Weights of a small mixture-of-experts language model, trained from scratch on English Wikipedia: vocabulary 5660.
Below are experts of layer 4 (counted from 0) of a mixture-of-experts language model. Rows are named router (the router's row for the expert) and show model dimensions 0-31. Each number is 500 + 40 x the weight over its row's rms, rounded and kept within 0 to 999. Numbers have three digits each.
Before each expert's rows: a language model's description of what the expert responds to. This comes from a sample of Wikipedia text that the model never trained on.

# expert 22
What it handles: Pieces of personal and foreign names or titles, such as Jos-hi, Jos-ana, Kierkega-ard, Hammersm-ith, plus con in Spanish titles.
router:503438548552550550552481462449540545528446548475527455512470470461485478466453548489547553475474

# expert 8
What it handles: Commas, for, the and pipes in football career tables and prose, plus name pieces such as Liberal, Theatre, Festival, Freemason.
router:538445545545550544543467457474542545547458519479534461530491460461471473465463554495531546440455

# expert 6
What it handles: First pieces of words after a table bar or line start, such as cor, pre, mon, dev, A, In; also list dashes before Phylum.
router:471447568525532531552471430468508531538459522475561466522460476458498491478465515537536546489473

# expert 5
What it handles: Pipe and semicolon separators in sports and results tables, commas, of and and in prose, and the word those referring back to earlier nouns.
router:529450553561525556535466461480531557546445545472554444533482472469470458448449540503531539448478

# expert 29
What it handles: Sentence-final periods with blank lines, heading markers such as ==Plot==, table row ends, and commas ending clauses.
router:520458565525548549542468467476523547536455547454548456510465457443482457469470537489537542465470

# expert 9
What it handles: Prepositions, periods and colons in biographies and notes, such as "in", "at", "Note:"; also verbs like graduated, served.
router:497435575555563545571482469469540530547473543473557442519454451460489460473502555502547526460454

# expert 11
What it handles: Pipes that open table rows, sentence-final periods and quote-periods, heading equals signs, and year prefixes like 197, 199, 200.
router:509440565555536549534462471479547538538443526484541454527470473430458472460462561474543533475464

# expert 27
What it handles: Word endings and nouns like average, exit, -ies, -ments in descriptive text and highway junction tables; "on average", "Westbound exit".
router:510442571537544553555468461489526554548443554462530442506467466421475468452449535498539542485469

# expert 17
What it handles: Verbs, prepositions and pronouns in biography narrative after he or was, such as continued, spent, led, replaced, about, his.
router:524433565542557552561472480467522537543452515463538457529472469447478457459473540497545541450465

# expert 18
What it handles: "the" and "a" after of, to or is, as in "has a total area"; also word-starts like un-, dis-, exc-.
router:492464560523548533549437477483535517534459570464570452524472472465499444474429534515545536452446

# expert 19
What it handles: The conjunction and joining names or clauses, commas, and table cells of votes and scores, plus -ic in Leicester and Classic.
router:533433559534558550544461476465551545545442553465544468532483467450489475463470552467547549480472

# expert 30
What it handles: Word endings like ing, ability, alysis, ear in researcher, plus sentence-opening This or It and words like security, television.
router:504452570540559547540472472458542543540453549461545453529461462450480462452494567475549544471448

# expert 2
What it handles: Word pieces and names across topics, such as vers, Jun, March, Sab, plus the ″N sign in coordinates and discus in athletics tables.
router:528456574539547552543475482469541553550459571457545444502495470443451479442463561481548536495466

# expert 31
What it handles: Bare spaces before years or dates, "Phylum" and "Region:" in infobox lists, plus word-starts like Tour, paint, influ.
router:524450535544531545552462473469531555550456537468538458519482477467495477457469552494545548456465

# expert 4
What it handles: Word-final pieces and common nouns after articles, often before of or to, such as region, race, cons-ent, sock-et.
router:507446544537528552534471461483527536543450549479538478520456463470457463458451553507540538450467

# expert 0
What it handles: Word pieces inside place, religious and ethnic names in town, church and history articles, such as Hebrew, Ottoman, Mexico; also "them" as object.
router:517455549521572535547421445445558514542447601472544452523474466430490473488447537497558543485448

# expert 20
What it handles: Pipes and spaces between numbers in sports statistics tables, plus letters of Arabic and Cyrillic script and name fragments like Vasilache.
router:514445539550509554534462490476500537547455559441534466544467458470477483459449534490532533465489

# expert 1
What it handles: Spaces, digits, slashes and dashes inside tables of votes and scores, plus mid-word pieces like undern-e-ath, cont-ro-versy.
router:522450554534558527530484465455543543545455544464553454528465475446478462475497560474571542448455

# expert 16
What it handles: Word-final pieces and digits ending a word or year, such as Def-ens-es, encour-ages, 181-5, plus has, is and was.
router:515448556539536544534464473455527548531459560460545452520480465436513466470487563488543550467466

# expert 15
What it handles: Table row ends, line breaks, dashes and slashes in tables and infoboxes; also Cyrillic bytes and word pieces like retrieve, wonder.
router:496445556548548546549493482469533535539454572472553445508474470427454483476461531483546544484469

# expert 25
What it handles: Mid-word stems that precede endings like -ing or -ed, such as dism-ant-led, rep-res-ents, sk, dis, en.
router:510457500557501546540479437482479556516461522418506444564479480462461504490479496517536522469487

# expert 21
What it handles: Closing quotation marks and parentheses after quoted terms, such as "forward" or "salsa", plus pieces like daughters, diplomat, electric.
router:528459568547540560542498476468532554545460560465541449505476465443462460468465561474539540460470

# expert 13
What it handles: The -l piece after hyphens (real-life, anti-literacy, in-law), the r in Rodríguez, and prepositions like to and of.
router:520438544538550559543486471486558528524454558464542459538483463437485470467483542501572541468454

# expert 10
What it handles: The word of in "is a species of" and mid-word pieces in nouns and names, such as c-hest, fl-ight, Royal.
router:494441550549548549542473492478525566544463554458534460522474461455474475474456543497551525456470

# expert 14
What it handles: Pieces inside names and political terms in election and district listings, such as Majority, Rural District, Democrats, Conservative, Grzegorz.
router:525447554543566551534481475467540546520450546471542455522476468455489460455476557479546539464462

# expert 23
What it handles: Word-initial consonant clusters and later pieces of longer words and names, such as kn, sl, fr, Supernatural, walnut, Kenneth.
router:489443565541537536545474478476535550547453522476547451501471462447472467463484550512538542454453

# expert 12
What it handles: Middle syllables of Thai, Bantu, Arabic and Japanese names, such as Mo, Mur, Mah, -um-; also "zone" in "Time zone".
router:449444586519525531518489475510586543516478503474521474495467462487492438470467524455526525499475

# expert 26
What it handles: Opening parentheses before glosses or dates, and football roster terms such as player, MF, FW, GK, Pts, and table-cell name starts.
router:506453558533530539520473462483532551548456548465534450549455462443479480453460562472545541442460

# expert 3
What it handles: Vowel-ending syllables inside Spanish, Portuguese and Italian names, such as Los, Santa, -ando, -ito, Ferreira, Valle; also "controversial".
router:506450569534535547526481472471538522540469531467533452536487464455479467462459554507552545464470

# expert 24
What it handles: Prepositions, commas, bars and numbers in sports-season tables and lists, such as "in", "at", "for"; also taxobox "Suborder:".
router:542454559543551556539488467498510547561472540476548451528472460449460480470428534490545532466455

# expert 7
What it handles: First capital letter or piece of a proper name at a line or cell start, as in species lists and titles: Sc-aphiopus, A-maloxestis, A-nd-rzej.
router:524440542558534540538480484482521545534456548461554454534478468438465478468471550489533547467464